{
  "norm_eps": 1e-05,
  "rope_theta": 10000.0,
  "optimizer": "muon_variant",
  "lr_mult_qkv": 0.4
}
Below are experts of layer 3 (counted from 0) of a mixture-of-experts language model. Rows are named router (the router's row for the expert), gate (a neuron's input weights, with its number), up (a neuron's input weights, with its number), down (a neuron's output weights, with its number) and show model dimensions 0-127. Each number is 500 + 40 x the weight over its row's rms, rounded and kept within 0 to 999. Numbers have three digits each.
After each expert's rows: a language model's description of what the expert responds to; "comes after" lists some tokens at least twice as common just before its tokens as in all text. This comes from a sample of Wikipedia text that the model never trained on. Tokens count by the router's weight.

# expert 6
router:517442518549513514525464483457565477610527447525522502455507491471532470441442509496466539466532458470500543568512483488478550463459450502495474479474438537531528540553529493489458512525507490504441504494416480543528507502476491505537482520479495514445526604490441586504515467553486404503571491472526536435562520515521498481433508549396456471496435577469508459535438464507478429523464
gate0:451396516484516521515479480525499506539566549442516469408418517503550457503441446487525433427472505496471501529480472487510526470563470558470472434529470578570556479458499472496596525508498501457594463502400507490451445490481491470501526484524539536485532548540533498499550518420517516546558463441508531564501496499520467473559483496483534489482528562518518517428489535480520437501469
up0:523462507493530484533495514517450525584507498538530525517469436438543474473431529533472492505500489505459472546512467511496542456581461564465533498486453522515475408556586496537522576542456463486567534507459528461443484455428509472448513513562454605446456525477534514530541525463529533452487521428526529560524463492468457488585489512526521480550486518540459500466521507523507584595516
down0:556562460492475537537486445465542448511520475562505414458502534412533590478547465450475532526479538532513528550468546448497446526443510454502507465528485455565526487508418526497552458511431458563465542481477483541500510504472479440554477496490541496508531430495477465568495493413534569493555480419472498469535471498530464491564522439447487531574473479496480551485487490472550490449446
gate1:548475555482498517554506488502469495522385619473561498520538482437463519463525533531480584504499480504565462508411467456500517510488485489518479410482405465542539465503454497557478531409534480469486496512494453449534517478502478545483478488458460582507602563470500503423545497501499478497445445510466506560456498509521523508434530529515530532506483441479478522459484463482516513458570
up1:502444487509520511486558490428505468499478478486633426476481428454528432482558513494514517531501497441480501580483504598472501468497507534556500566499526506494468487486544555545544550588516553570519525528491455481486513507497537426488495493533524477468483535537500499507505594468456534534532553451539523503517482468412517488487498491533470423518456562494456503451450491383547509493524
down1:482480446511542508549473446541461534486442539534486515461550485450467530502488507479535521529483525496531551543494530532498514472449508520507396521546496410447419523472484580490487504543543496477477493485476472537465541498554568447624544486522487482542544538547543543451511548480448464484570558467509460516563531414470574448453483511493503481517555596535458491529533486439516485487464
gate2:484482516537542504525400495494450451528419432480455477502486500520473416528518557480521554439556495431509433422495496528448531480506449491491473531511461459511580524536554457460550497459473464446507462491503490519481516503484499490529437506513513426531520474458553560505520480521516435532550464557519561518497526489473519463597514416504490534505455520510538452565499459499466584590446
up2:451536465485520500464465502518464520472534523536598528554534518495458416478471436543433521526495566509505441582519508492546540555464494517507512503573525500477526433436439419484477473520499427486516495555522494480620454501501422505475424460495508543532473420507517461550499483439507574521455481538457534549498508501523473589456470460451513431535498488524434519482504506494508495481485
down2:474528489431503406487521454517522462484486439547487546496484498590501423546500554392443504540540510513512534473404527479531573474476502510591479460579529532475576530477541541586489493471534501485520515477445507464524496459541445465495468500574536488523476429478533479486558484491518483516526462504531526435466458472592519504522498484439484461531506465508500585495515484463484537563518
gate3:413438501510562501551495499520444496467464534589532505515437469534488516462542548473501451498565540501466490572418506418447481467477400526513543430468452512496432479456501445493493454507498483522534475478428455496465497485456436504488500432424435519527543512527500499489518537511551543456542519471563537523472509500510443496543478487565530546549514499493564513468466528492549503604472
up3:494550480507516452450480492498471483502442474504470491498507485529539593551539481504516472479493470505492566495507486513512614511542457462508513496565540475516412501525445457431517452544497482450462494478473436613465516500572398431498459515447471473496524521497484499442467535513471519528570523558481481557453496509508509445535534487497510455431474534412457454491480540452548467511398
down3:584539542479549485542544454493453451517539488551540519507440485498561494504466451536522539471480459565483567520470481462532533499541492423581522482508512488555489504535452465543492523517498506551549420424455471537475551529557503503482534520532569507497543424523536506542438492525551508500541454465569512618482504534455410525498517551507486553509394515469498540531514476474535504542482
Description: Numbers in data. Two-digit numbers and number pieces in tables, dates, times and scores, such as 21st century, 155.25, March 24.
comes after: " | ", ".", " ", "| ", "–", ":"

# expert 49
router:530443491509547523524516542492459494555457489540545511486451571506477472451463494479519496550585441516572505473462484504490580460487470492511543482477481475487534506619484467530470503465469587477486470550407444512510491481466519504472548512510488559510557525483389571502583449521504454417516471477527544433500447477492458569511495506478555517530438516528558521459546448547472523513519
gate1:518485494454487532477548526475497461474476584538469451510518489539521527559489504510463519486511472491537511465449481516438449476459502517492461438514521462509494518473484517478455440546480527526461505514515451556519465446547504425582545500348600448514503533518525475498477473449489490492488460571546507460377499550552526423457492482461547489432528507561517481469488464569557547515512
up1:547508470538493417553529511549465474528415546491471500467486483517478451510556536551522424484574474487493491468462510535542441429453402468542473469519489478446452529492567465506549492506542499523516538489516458496463498472508476571561544528557501546531580483495492469473529499484526527512571506494498532532493453414482500459508488477453564515529543467545646541537525464505435457467525
down1:533476469525505455490521522444482455533541521557512474436471491507600535496425551593400451518515520448493586434517542532535499463565486483514521527510458471456454497574459517416510422450483537404506432454568447487569512522546545466488513499506483514512451526440511463489498500518491472477462579503461482523475538512533482473516461498447530523472507479498409520491480543528497452502481
gate2:571551482495497463518520479397519504531500546467465547532456552516400511504475536516515479526501513571502535503434464512471551487492446486530545477465506469526501480587446497490464545474456507502433518483492506600492608522539500544486491536491534560500522538485435579528537523457509402386518548528541527558516546516505477520547569491529508477551518491498508504488513513522397487476505
up2:499516523471493482525435468526482522489507447490405597537510525541481500496524581528488547549461522581460520581530494503467541501481498463537575487449490535426510559530386479530491555487419459509488404517488526577492527547478474495514461509446486450508487526488502482525573443514491462502551548496478543489487511556521454509514536461497522480566616501466506521482529451523541504466559
down2:550502519512494494531493515440490482440498430543497584470466541469501466473487453507514536467493504499564558497451494578504468451485487519528547570468566394527557470559496483543537520468469531459513490452508597473555495546541523509464487492460530427527534468525476426434455548400482495539520481489509484499500481476400482522487472479442490551503517511485470551479556480430546592506543
gate3:448499527499501464518513510506497465466462493501551574460400533451565532485533546490460479481472545504565516512498537462482556539507524453537530478455489526465569540522528535519444492460494462516427534550506502592503458448495504511476598474499469499501496506470408522533470558501491473446464461636530586581505481400492526549499449538526541492472555497462491482501532463502472476542480
up3:487430526466476513446519502530518485540491504511468516495512511514556414535479484516408414497502456549440500436471535551553488530565441512405549577481489510495504448465437480518513470555516545474554460486454520498443521507463466480549475450490533470498535528475538549529543467450555500499523520482422468520516495447456501522451548522472471487444439496572491504474495540407479616510454
down3:557449574458497524508519566449496506476559507488480523450486499534508505557526508499534501407507484474498522484480502490470491532457508474545488479487520466571529514509549462399438505458356502480559469502460400460530494478509445516460504520523474581477521466510408439505470463462450538495546532500491553488479524553519508504402573507525537467532472500503578561506428511536476512488475
gate4:481482483408498509526461488514452558532482493576497522533499459495519561450555475510493497505570490572538463538544514425461510435423568542492436462514502485586521488510509492461418457428463539527494524541498486564474505491495530446439506484533502472394560507514451479480488551530537464508548479511576545484522474492470554488488545506492550482509542504475526427515428460473437558581494
up4:449481536510507489556490516470491487495516461466474517508518584516504448502533561532541474472433565397412533478471517590499474519589524460507550485481458548538492561529521494453542502482561439468487510443529532485497416445477474516427435473516499493556509464501506502471499474580484568508520504444512467473456474489520487552466437479498485541435483480530504597509532524544571520443431
down4:526443442497472504475428441463432483530531483462477494493488465525570520436517481477492432506583476472484566519495517567509460490519498495563529468448574451484405559545461489493489516495485498433503456518458386523465543549491567505524590528559479498491457483501461484551495417539453437501478541503478535493428551513436520543505462514458511496464467485498502477558484525520543471442560
Description: Capitalized name subword pieces. Word pieces after an initial B, S or C in names and words, such as B-ant-amweight, S-ull-ivan, B-att-les, C-red-its.
comes after: " B", " S", " C", " b", " s", " c"

# expert 40
router:562531515534517515480436468550464499528501554511581559428534582545516501443478591497533587443527492472508482535514617459523563518476467516566496414460507523472491492566506480489566478483465514489468524490508477570496497463523478515404496580434474512485506506448476541499566431494498434527498465527529567495501470522527526510502500496469506488518457495501572471483490436537452554526544
gate0:518519561459488472491510433518489462486433523519474607493471545477506552501447425481588527493527505470521511519513497469472516464519526518492519531454496492500527512520465497534554510432495438468474525482424489497453444464510413498442514532564499570479466483489425556502510454528485554484468509420441530532467528614474471467523522470445514453527492515426540476435405444553454464473472
up0:436439616503492460446470477496563560503602519499438472548456491471472551441555461498458475507500540494470508461446520485546428490541491496514494490464537513482541477436514482472436497519512468454532427480482497453528515493476496512498521439533443528453478536505513474502557562451440487512438469480517559455553471487436536518538466403500436488506544514473543483525533516534499467621492
down0:643413507537518450491505430550485472520538503549578498411516434501568472501517554492466483489484513491543535429497584493567530487502506449499452486481479510592540490521493493482507576550488556481521503480495501518495534543487515518459483498487479425456493489558534550555558527521507411469434495515458458529510478508555530453472424566474487526505462467482492493502525507477497592510511
gate1:507551549544495509496482488498493543563506516574486530449505512457469514438517504523405410503521465646441499515483530451502498506554507526505422480479534535546528480457466499460586474535495501441492550511512487558479529557548551487464557481504533494493514488385530484430444477478505488496515467542484493492461586479461468475581466477550492440440527504495503539535510490448517480537564
up1:514498498495503519458577531533440516450502483490437590482467479474455481480439555519519518500509499443498528459610486491484374505494504489544536488517475470512466560559512474537444502520517485590556549498526564509420535541522503456571410463553537533495474489525512555550487499536489518534567523496446496426565423491483509553553502505538500579471492495512499479463520553509454479546496
down1:430538506485536469442508438494475497467500528492491498521488530480555480448506498555529465536524473478561424450472509526580477497503446571483453449470483464567514523516538522486547477464504452514502423559563486479439483489489585467473490447404515434499471459532463451462529443483564471436480494566590537491493558532452504496468509515545536519548398513444533541536539516565525495491518
gate2:526576470476500528506493506528555474564537443481478529510482479496598434520438549486440465491576548523518555507503566474513579480438510477540502521501514559518472479527483508499524470469414486512521563488446493518515473493615512392473514514445525481529480454496408535463541485518501454447431497498486502447515538549520503492454544458522451456488461503490585552571500488444498458522455
up2:492524476487488485511529531519541500535505542521521493527484448569543544559536527534436509489493496468548498426485580521535567401449484429542467561494500520453451458526476491493512457488470483493542522535431452541535495493470523496428495479414523492499539494533426508455528477485502399500459463498504448480400536531500387450408491444538502426467496476467516507547576483508507489503493
down2:458549481480512456563535510564533522498538458500467495477512514515471407549491485501491439533495472518537549524490499487525482583473500471462486526525500566560558527437519472479526477414515436552472456490507509463506456563487491461370466517524537511540494443468541516532463557483489474454502471518490496504544555434447507398493494456470528509496546507520485445437442483463386559520434
gate3:505489553483508545511428440510439496541490472482486534451526588507547537504531566432556512482528501460493472582529538409467564577507467473458549430476467519478493426510491511535575451427500429529469499468492509482493485484494450530438513498519499509476444551439493510488469428504481490434510461508549544555426548514519543494550433484540550521502525520532543433466491442478531570482489
up3:496497456454494486390492489457535495445522517500534466520426423465482460457529452508477500461496514421522486496503419468469502553447542498502496556588511519488509463501521479499485470493443547490471485554510503434556503507468486504479469499467562518446474531447424582479482498462549482556464546456510464515595456464460568462468555545501500493578482428500445533475487536424445512437542
down3:440509609517493506511525569503526521475575509402506411516545532490480446541487466444516554494543492549478495527445441517541531560455480427598501530469513479539481440502502507455527504517505516512492451485469472520523507463493469537561547539498515500554419505495499504542484516542513559555581450519470601534482543506464522508476493490557492468549477595488491515473482456525568494552437
Description: Name syllables after initials. Syllable pieces like an, ur, al, u inside personal and place names, often after M or K, as in McManus, Teymur, Qatar.
comes after: " M", " m", " K", "M", "m", " | M"

# expert 26
router:498510560517529528489482497504512497508492494561542502459485503544467442476470471478469520480494437503452480468501555544474482493543507588499511493448471529540497541512509401537524499441518606475434549535509376561512480531436455477493508511512503476516572554385518550432557439472410473504521462463484484540519469515463507495458550470473532511494406502543504462546501491495539427490447
gate0:462496478527495499505491443515446498489424469529554472487485484550502529481517496496475513521504525585480467510520582524488454461496490462492501477509537520418495526468504449496461411608514398490430508530511499543498558449574452551579480430510413473465473509529487539492532475404585470495516489467499420537525513486488428497497515451515452531434512501453513453413505529521509478476461
up0:486494552480486525495553569517560532510502504485549526457472487516456493474539559491531514581493377498538490556510482466634496542488477491526484466431485469497506505483485458509494583404505542483471518467475497457546487539445541479512509542513569539500504484506514475533468558486651543500511573565496518483499414446460478496474541520462490522535491559553461530507476489492541531535491
down0:577512475473618590440493467509527493534504556563442511415556461497534526560535529482560488459475512466467557454491448575463459542498499490411513476549515516516520428494569583546501555466495486470561474515502466557432537438465468505485504496454529511505501530450468452536539485430543503533468553530519533468511528521525471532503490543443511511470514524510491566482469467541463473527447
gate1:484525588536487441503506455458519504492478532454551436465518470429534491437473486441440518435510556575496428532510607576517462475472473556463528477500498402492516512523501452537483465396461453477487496489472498500425506562501481534536471530474461456496535489485482531460554495488468447506495484401484493487494410506443527480487563527444462486474480504495438452533460499504488506549451
up1:542499486534497508482513485514459502473527509543487471502449466439525516611543493503506468521498575547470510459502472524488540476506513462502366483517499438449512488478464375481502395567494469480432474483443538490412474477524456515486517407519539500521443434608485494527475531472507513584528556481491494539522488510491526481440521478539552464567503519551486537453521487497494481534507
down1:504485446508531540539470455505449524473462497509520503444460527487530559536577574510463467543545537519513548497504475478492489485502490495550457518489459526371446452484535503479531502554456499486446444549572518476492494458546524538456516482473556466486449523543478560528404531555497547487573489586539486573541491422514490430548504523559570532589464475531513467492511496502478500569481
gate2:535521500531492516460485517483540518456491444474512484484621372517494534449478587487530527508484487522555520570484533569502489528478550566481487434505508569473474503489511527523541580485552580469518469470522555493487471512531551492487546468547539461446513534516551489467583529558471521435523544502527516508560465450523490482506514578487409528485442489459525541400483494496535509469501
up2:481536521449491546484528515511442493477555508459547558487499467499522460517529560476428577548471503530529580526489484565563474507512517511481517427507537545476435481514495551526517488503591545458477536458498540461490475463442504472483476565523501507521589502491495516523499542560489524489518621486512540445498510389477522509495492463523536507545457460553521543377455557476557560504477
down2:530519508481510444542559503444448538487549454526472478457526531511506546444499457536535504522473499529543541509530425528419491454432423484448504421482583532483468506447484526524442460538526493516507505528470518411352492524463482535494489534468470493517535496492511469461453454469434493479525548517468453425473473439477578503530571520517539475495514481505546566439456561478520493528487
gate3:496530612496476504435459519490495511511580523482507480496563454535471491529470519412468421537476583613435451437480507547514524476473465573483541527466478508532538531561474429453536468496497409470456492493489558523480466529519499545463506547502513502559469546456499526537509449532456538486489477494450501523450567463508463495430536460427463514484486511452543432487522467452530499477471
up3:530480465466495499565518485502477460539448420443535542500453522452483515454552461555503530468516496410507551473456519503491434523513544481488514505524541476462446418493530577583525487476571550555537509514495441546531534462426453485522512423489475524489560497550445486407527528450573481479604522510520464500543486506490459511553494535555513498517524476515555481470459578504491569531506
down3:548523527464468482511543469494560517543510478442490500512511459483518488553458515424464507580568532526492404411451514525503527496521459483526512559424462528443513486495522469459488407511467456456474527464513575513546547553487510494480463516482463504545457515494519574518528493505552478500579441483472446496506508449477377558483512547524543525446567516515543560556461462441459483476540
Description: List and table separators. Commas, table pipes, semicolons and closing "),", separating items in lists, credits and tables, often after numbers or line starts.
comes after: "\n", "3", "5", "4", "9", "6"

# expert 36
router:518454572482520557504457414391427446501529532447490568504527479566524551445495498458472537508518453460556506493487545501493545478459540493549562490441470495479457547554514448533493559452496575484470532536501463542465564583492441529448530493443567480474517519477473505482533417520511505478496428502516568473488507465491503547512512493387536519505453492514471536535474437503505471543501
gate0:599495480473476572489448491506467465496489478488498454437482511483498441452469496526452526493481488558465465454530602451512517431431465505546489512428501475522551508595451452537529510477499562505574458476456458571450506490549481469604474476485460532492507539474478520484525500448479499531511467519458443445521479481397490468530539468523515470465508478437544476558561494453580474506537
up0:451588432517487553466537526575443542476479552497516527538520506506450567472603452394565498479528439522497448491535473530455486514467546510392483440557455438507490492499570492433475516523509538501519495503479556476568477476535464493558494574565484492456496514509557465501515532480547477445493525508484478502467487421510533438520449471463433493502418505499543470500521494512462509501490
down0:519532519449488538503440448499456457538464498543584455447463561541529409466551518513507472478559477441497486487516534486516489460504477560474498533445469474464507447503542472476496481515519439530467485478455531523443452509483626443496413480489476457477521542559580508485525593476499576586460501473490461519545549464536464440494561546573517478498479539489520540510472467467520552470490
gate1:441576463515517575566457502536503540479505425562545460493503454492491483461555471551403532444519515500487449488502564452479460562487531487487604518471523500461444602527519484526554505562493534501501448543524478460476536476474512514487549519536520468443526533481376449478495427439513472505456500483488518495482515499454494540545495491500519472476467488483518523551493496546442614461523
up1:534575462452482504485465551506462492494558451478465495477507483454411469518528485527479524548529511447560494501492604464481478492587547513467594517546493502550380533544560502510484513505503472512528535577510457561476479397505460444507529509537572502425479499529485527475523546519469535492527456525468565443508494508470482469532461486475473548510414516488523569518510521482447465465566
down1:558537480544456485558535506527535495469491495540443552545485490545501487570477473460512504524480562503533503468500515518521479483505540507423530487465529459502553579593519536510562449538481488539569396485538513498401496466465503539474502566480518471520530498544510429596483480436470516483475493504424500482521458476483507553553477547526553617512469461437456570519450542465515475516504
gate2:607506580472489572425501495467472451508577489504512507473473544505517525530517442482454476469496459473571429509486486556490482500445520492497434513457469621488543481573416456498490473480484541519504450519483485517438481546418447460471531425517473522470520523480550460504532449584515518437504512560531484441498516521544515525515480519476487526520509521445540540520491511503567455414545
up2:540509496495495550452534562505527472508574508501531438518437479537538528527540517566538485420509554535454436529435509537549454480535522464528476530413517522530542488532402524480500565530497451504444503472412495569486567512548542541460426506506496492451473521494498497582487514532502498490477462565458480527423574488485527511407542508463478514483488514556564553495518439536450486523532
down2:530488530452476485499529506486530523496508489516551482614507477524443521520492486535502451547509511593537448546539486452531518507493557552548393470494452439450529518541482533440485458505508526535464458516517483458510527444437563539547475519482526592471533459479500397434450484508565506555525509556450493466491514501488515452403526397522498497512454499500520457545547479545441508472525
gate3:519552494504489536521450462616501526507538472508434549498539419566567495437543454454511434506511496376509490488517494463525492459540549499464449403474508515535567483508540450527511525506490497530472504518502533475521513513450498559450449454480463464447492476528552473507527449512429478517467406517459529513476517417507528511484470480569461497563454515497580523516464471509547449486555
up3:404535472461489554548489453522521538502474523491480444501553451579457504491506510463487418516500545439527439497475447495555532506519529494514409451457475517466485540484481441527429479540503489524482545530474507488510496495461533503400435465517501481479531468479542501503510476521449605547512425533431499475466577544479594517458522479574440468468507491566455504538441499526528464463456
down3:497469507458507497522505520518401503473482483414495447602451502520511552465485451511487455455500461466524476487471496564547515408526503432526598438545556531517502511465507457459515474447497517514579484518429508458460471468450501460455487524467401478540462487559490489525572473501466424427460516556449527480476507481501555412455539489514485524464499479577499491501485483519538504453544
Description: Capitalized word starts. Opening pieces of capitalized words and names after spaces or table bars, such as Dr, Z, Br, Tr, Cl, An.
comes after: " |", "-", ",", " of", "|", ":"

# expert 5
router:548471506512575550555543540453430487546538491560545542480472507501577495459466503481544517439527494480502533505520517556455459535505503497532496430535474558480494492577486478490523547463510482457461494500497484502474505525487468507428568547460513395464566539493485463456524520427434493506526448396551467492576516486462518494604520518430477455462471543427480467507454430483469523492471
gate0:580534548422552522510532504541542477470480468462498518477484479546533508438489490523474472452501418519527552505542451587508558534519481576520505530562489526495455524543468493556496532453586480474524512516493500511552520504541479456447547526476575451481535499555562437420493507488551464562580553472531480486582572474407519493446495532477576454520518519448507498514491490511455453479504
up0:528482480433498487516516509535553416527485555516452518434449501541489503491500492524586484495446510426460518528455567544491511569495537529476573438528576500488514495528431490538434550410586567481437516521494518466418463519516433495505572475560477449488454481442536441487521502533462493518460499512531573550481538533475484539515568509476461456520484513457464555498507539489510434471520
down0:486505478524546450633506501494557498541479579525539424510502535402525523535551492560561407461532522480494462489534492530595482485468492482433550527511473463456530438537432455577494514489521506530429493458498504532505524524445538515528463512525463540508513453513511538493478500506514483452534435514534434447443477550483474563515499501389561473489542489516512532496513446461469504523476
gate1:588435476462522496495490505484542518464513571444493538522529434467546486512533526505366476466585542509500514538444454515517447519398510567525531516522472536486575453521488492550492476599470475494458532483504481530453506479493482463460530536402514442480552494523530508447462506471467460553559504399489484546552479530465467567501490516465551488466496476530499495553470510463481542527525
up1:471480436460514544455544488427544532487545474524485457494458474444435443451510475471482473526463524567449490524515523440489548595463495509535516426556530565549530490456553473429450528508515423497461538503568487531538548446525476434527502510446498523495484486428520469522491501568466500498579517398582487517450489525509608532490455514452505546475509480484512458479538510485460520474485
down1:513457515591579519470523531491494510502503517549474432493518510433439494443476537577498431478519514557511485491519547482423440498563571542477459461619604512558441488474497469550558478467482518533465519448541454425462517519497443451475540562473461499481499505495487472496442465447518541485456448558479477415531530547489442481458500495555523509517516517508507512495466486497444521495465
gate2:548446513500499421433577523437539517490547443460462485498557514430445472465512515513490575521558512460452425454541504552575529538508427536490477461511458408507470501461432507493548525457488474498484490523524423506439469500541442483511543533496522495504537528443497474463519535422475494545518462514504477494467535517493484604485528526551448503499485549464495448517478415482506551551423
up2:532593532527469546645481464532543540423432467517445561458452444531494520506399526474482473540513478508469560493480468474412435466480555479450471486566522511474487534523488479467511527489457514488480519470481573460501545475494537485505529446547483551461472517503481490488512467510519497473538449508432481447451537471574511437446442499473550445497553471483489455550541528518452513502534
down2:476581566422522586540467471482535493602493411504525521538495501514454511507477457468538512454513552590525473578469459439513500478457468457568488431455488529418478496551450530526460518465459525550394493498456513495488459533443544534500483508481526477472518490500466530469530547542470505585540494489451487490506484430507472512573545477554472485469455489550504439511465484501514479442508
gate3:531480481491502581497487534470453373429529493571548573436481467487548534549521477484572468466496468462487490500532552481522515445532507495503541596538431485480513476490553489541486455454538553519524484487518478441482469440481535576492481512535574469439482515514520505521531613531473498440537514464433466456454482502487500466488517551522503470401507457516481575507506488496533502485570
up3:493457525505465449509565478503439581471465522480464441508505495473528525569475475512513428566515517496560492563563460478464491544448513525494431432475530545515547530471447440541459423534520516525454508554423516485416536516533495455541484434460543575494466437492537474473467477564469478496458502519568568439526492512462545536490450560463518514545501521510489415427478532503502524510535
down3:528457482538514587519514474447474556529454500572590507491521478515608515498530502546513493523548438519499499501499532557475477517521525527418449592520504518451473478565499558465526499516591545463581467407483520560435532445493439486490510474470567475504500484518499539490537565527477511502541518475481470446529558471525556461516524442492510439508501546535492510485458489458495527398470
Description: Coordinates and infobox markup. Minute and second signs, degree marks and N/W letters in geographic coordinates, plus line breaks and dashes in infobox fields like "- Coordinates:".
comes after: "\n", "′", ")", "°", "-", "5"

# expert 52
router:554476518525534513513471495395460527562491476503553515454500501537520550493506502455514504488530459505530517520514483463430581511526488485558478440486417583515432552563553450509527468427507508408434491517468447573577496516508437480488585529481540491478584551450472518470516512544489445554509455486493491484470503516480448511484552537437473457462489533543547535460505423488513548532522
gate0:481529488442549484422516451508432451509393471497523463534523523551508540417441447522542530482481491482495423507520506418486545462506539519540524502572535526452432516554555515534539541488495494477506467513468435507508460502561508453476447468483529435568538553573470602458523526530498484532471486509481506451463462453494575508498493532529476434495504496499450460519471422440537544452511
up0:380533490581467511440514560533533542572540499516511523531522494515503544576553544459512545496523521554454483491504522544457470503493502504476493484459473455527500532509489510476470567496508500468564455525505560428522514578448465554530492517612459488495483393472539440497519469447514504444493502502514479552457580454516458516520514504461500534583479506484505555476588556517518513457436
down0:477515523524473466493576503543564523487511572520475440490553548553534450521468510559534473525577533423544476485450486519478454512520505536454488451533445612525476524447464562545560544519492540541490472484494503487531499433490519440514569546442494445480418546547413519541479478524504502437594493521495474555536515499446522508479528577459512498536446520536477480557503509509537540448503
gate1:533484477473503543469482516506466497553485525531439610486501555474585486620493465483512499481519496497543524485530507499480516487514532473479503434449508493578466546479525560453479477544488511482495469484523524491554490505482445485466481494501523380520561559520578482508540500513489516516542511529499409570514450514484483493437549415429469517521442487562463599483515494467503539402457
up1:474559542480427475516448508526541493498567494426506429566415567461539519526487497506454560505489558550473496526574479500483428486492525518531490514459476544514450568397498508540491485444537461489512526478450515528485496513422463517494499435461562544498445472452439496518466506534510425419493485533516517505476546515620482530462491513461580489485490528515515432476473424497501529474499
down1:574402476547524530576490524466472483455559466535485502527528532534452506443504467502530496547438460559433557506472513454510494509474470556460448541515441444452515571497480474488517522582423524454455442492499502593457507499489509489483520494601511529462506498570463501466533487540515542488595494525565502443500539490492483480501518520556492451504438456551560532541487560430498509467478
gate2:450456496491477514513483516500470489540500522522616574490447565497467493485546539476458519476525492513456503502479469571541501506453414489566511469505462518663548513493560517496541529568484483548574547506473550537456433485511546578466479475490528478495526490469545465530526468474497440479503484478536530533520518542491470536503478471428537502463431541575499563493508495574503574507458
up2:491489543471510521584492529419466562453544504557474532620535611455478498495526586525433534454523508480479466508490470470441481508522503495466519495448461481505506522605512529504495487470514466554499539499491546540535536491494468561451536561513417462529515460510472400492496534554519470518533511470593468551536480490432507532487494442475522588471473473490553520469514516525476503458534
down2:449466473520518555547488492508445604453576581520592446573448554469435471514474514514478526465474497495500446470537475480456510567497444431488503478451488500533493410510455545453487501511542501525553560494472493580533507528521463581517486468485498549478488489489491461516453514584521494511510503467483470463485543532479553581495492456401534484586437532494487545507457478536484468507489
gate3:479508602549516482463495430451456522560513556438541550533483555520548543446504501496435439463492461475583500541550535478578516521512503508486497447543546490545536493466467476505447472497542504578468498507457523547513561516502585492411485537410459530533497587522522527486525542479464544551512461501482550525558483514540499504528460545544545404514494470474463467484503499514543460484436
up3:456464460451498512519534507621542500472498468606450515468504444497486470590540466497570504584537509461454533487447507527405504493472473518516495535488491543507465510500504491496551496534483531417535492483562468460469487521500478502500505467567567489476407417517476457523497476564520465481508587515533428499443507502494554478481498511488426470572478558465500511480501517475515572525576
down3:478502522473621482488555549510501529464468549486467443505470551490483538513469415467504459480530473477496555544467501554484474436533471374485527546434484468460499472472490541468448523515434559507458457523460523431483571507512449514502517489543474509481504570463491467526522500452463498502513506369539495522511439501429483564508570492555498474510501520536504485580465520548508494570462
Description: Digits in long numbers. Two-digit and single-digit pieces inside coordinates, years, catalogue numbers, percentages and statistics tables, such as 85, 87, 1951.
comes after: "1", ",", " | ", " ", "7", "8"

# expert 11
router:528477518491553539547501532445461508523523564448540588457492520505493498481485530496577552440505505481504470535581498455468522534490425446509508480467423552530531478546534447487543583440540511479438567538464480564443542548517479514477553493450523573482541550482505464470528505518450469481556440448517470464463437457516518525525554511462499494451505549528478473532433486609498474522444
gate1:556461545507531450467483447470509476463482533579482529544572466510508553464432475487450487532526538469548447546495512504449530489451456439513512439436494516546422537542455528477485503466540504471467514507446426523474532509449521518448531468529460499543471462486530461485490543478477506441564524376531470436487481428436521501455550471495449509519500529427471474547443510574576542521487
up1:523584454494470520510504521525541492511449500494524486437401569508495502518509588477501529489443465579475532507518508443536531589504470525442492493574434521486547427500538495488455468564466487498568549513482526542589426480482493541522488560458551503460446547512479512532516454442552484559470522527518470549571535505502523484516455539470577519520506509520511524424491471517395520528513
down1:503521531557481477524513510470437455550553539408561555492523484595544483520477491569477515435496403551488539442438490510569464532478515550547449510465538506477497494490492489527471578520482513470463554512526453501512474549551494516486497484533530555520519504500462545519560488538448483493516498556461660547463472458463531496497450551504530542412475472497490508487513510476563456549477
gate2:478497460440533471549529542434424489520509518473512460465495513489530518458491491500518549443555536457561459491601509525479531492420480437581497478482426498463456478489566495497460438393527526467489419529525558537455525513476483422520515478560435511465440526514538498453544497373504472504491475447540460563528465449524479479502504511525532525493546479509494503512469532530517428451506
up2:497517478522494492475574458576508437555515518554469506488419478424570460483514569484489426516450560533556594414486471490471540552553513494444522554486536478439560501460495488495548494469488440478567468492519432531509560514457522502538507505534565598505538539469520546510549499532481599487423508509481483443491475513465456536523538468522484502494506530463499468529525513490418476520497
down2:487446506487387558472497491550473533458509525544488521503472469512504527519573514482413464511488526549592630529484504449494441493546541548493453582512455523475598505506529539507504484559461565455485449464498518476556532481468455438488519524516471431525538521521510521505438496526464468514514524577531531477448514478552583494508543481495509598480515512494487493472519489500441443452516
gate3:556534597533550487517475539437563499491529546433517481463472524469496594455526511496493461499527472451521471524507526610398463422486395460514491526493441502531514512541569422442479552482544467507464501509476496555471532498534526560478493435533430571524440488512475468528544535478467471463538490522572480489487468491482554475554515500500532502480514495505523432533446503515516442479537
up3:535572597477491512514491509476464521472586428504520515469475580549524536428495547451544477559529523488523502513512430527506468445445422526450466521511522502451503451550535444510423519441512517499473477470494505453445495569532546577517497435466486504480479468465570526476505512526483490438529512405495497470468531517481551456535496461513477486448491525473510464538460511514491384406525
down3:448525480478478514555534498540645473459439450521475458487518505482558494514462455482523467527507591511520540498477522514537493503490527489595489601455507510481562532522477518539508448516498467493483542471374516457594497479554477501534503500478461542552497512455500515504496485509590516477477510514472511475582497449498485437510525554500386442480487506534551491561483526507509539534548
gate4:461510553400533551481472478468481525545495548520508573522492479411557489453520494507561487506542507489508480533450494505500533546436452532523545478433498519405520447512488468474451559462472476467467532538523507613425565510534456540430517472488546531504582525481540499517497523487495513536502552483538439514490493444469562482551486509450467472473550607557514471561454525492459494505540
up4:420518495413477529572535464504439500536530497472537520497448506445488491516615529498514483501502450500525441437415531527527459473474492521433533458491446435432563491517477500449580548512455492498467492502476492544424475493527507578458428560526540501527547479510518495497525496489499477507473462505495460415510459453424521453521510470531532480502541558585577504447433488494490459490521
down4:493500506494442489525567573592532533475465479471523500494545497492502486515548502525506503457463508530544508496411532504495488536524418478427493466486494490541552455508476530487455517500427485488550450494498507529450482558540505489545550475396552525461555469512585490623493590487558463486479466511477422459443507428441536503564574534524455468501540524446554466526497482478494485486525
Description: Table headers and cells. Markdown table header cells, separator rows and cells, e.g. "| Team | Pld", "|---|---|", "| Total", "| USA", plus infobox field names like "- Authority".
comes after: "\n", "|", " |", "|---|---|---|---", "C", "P"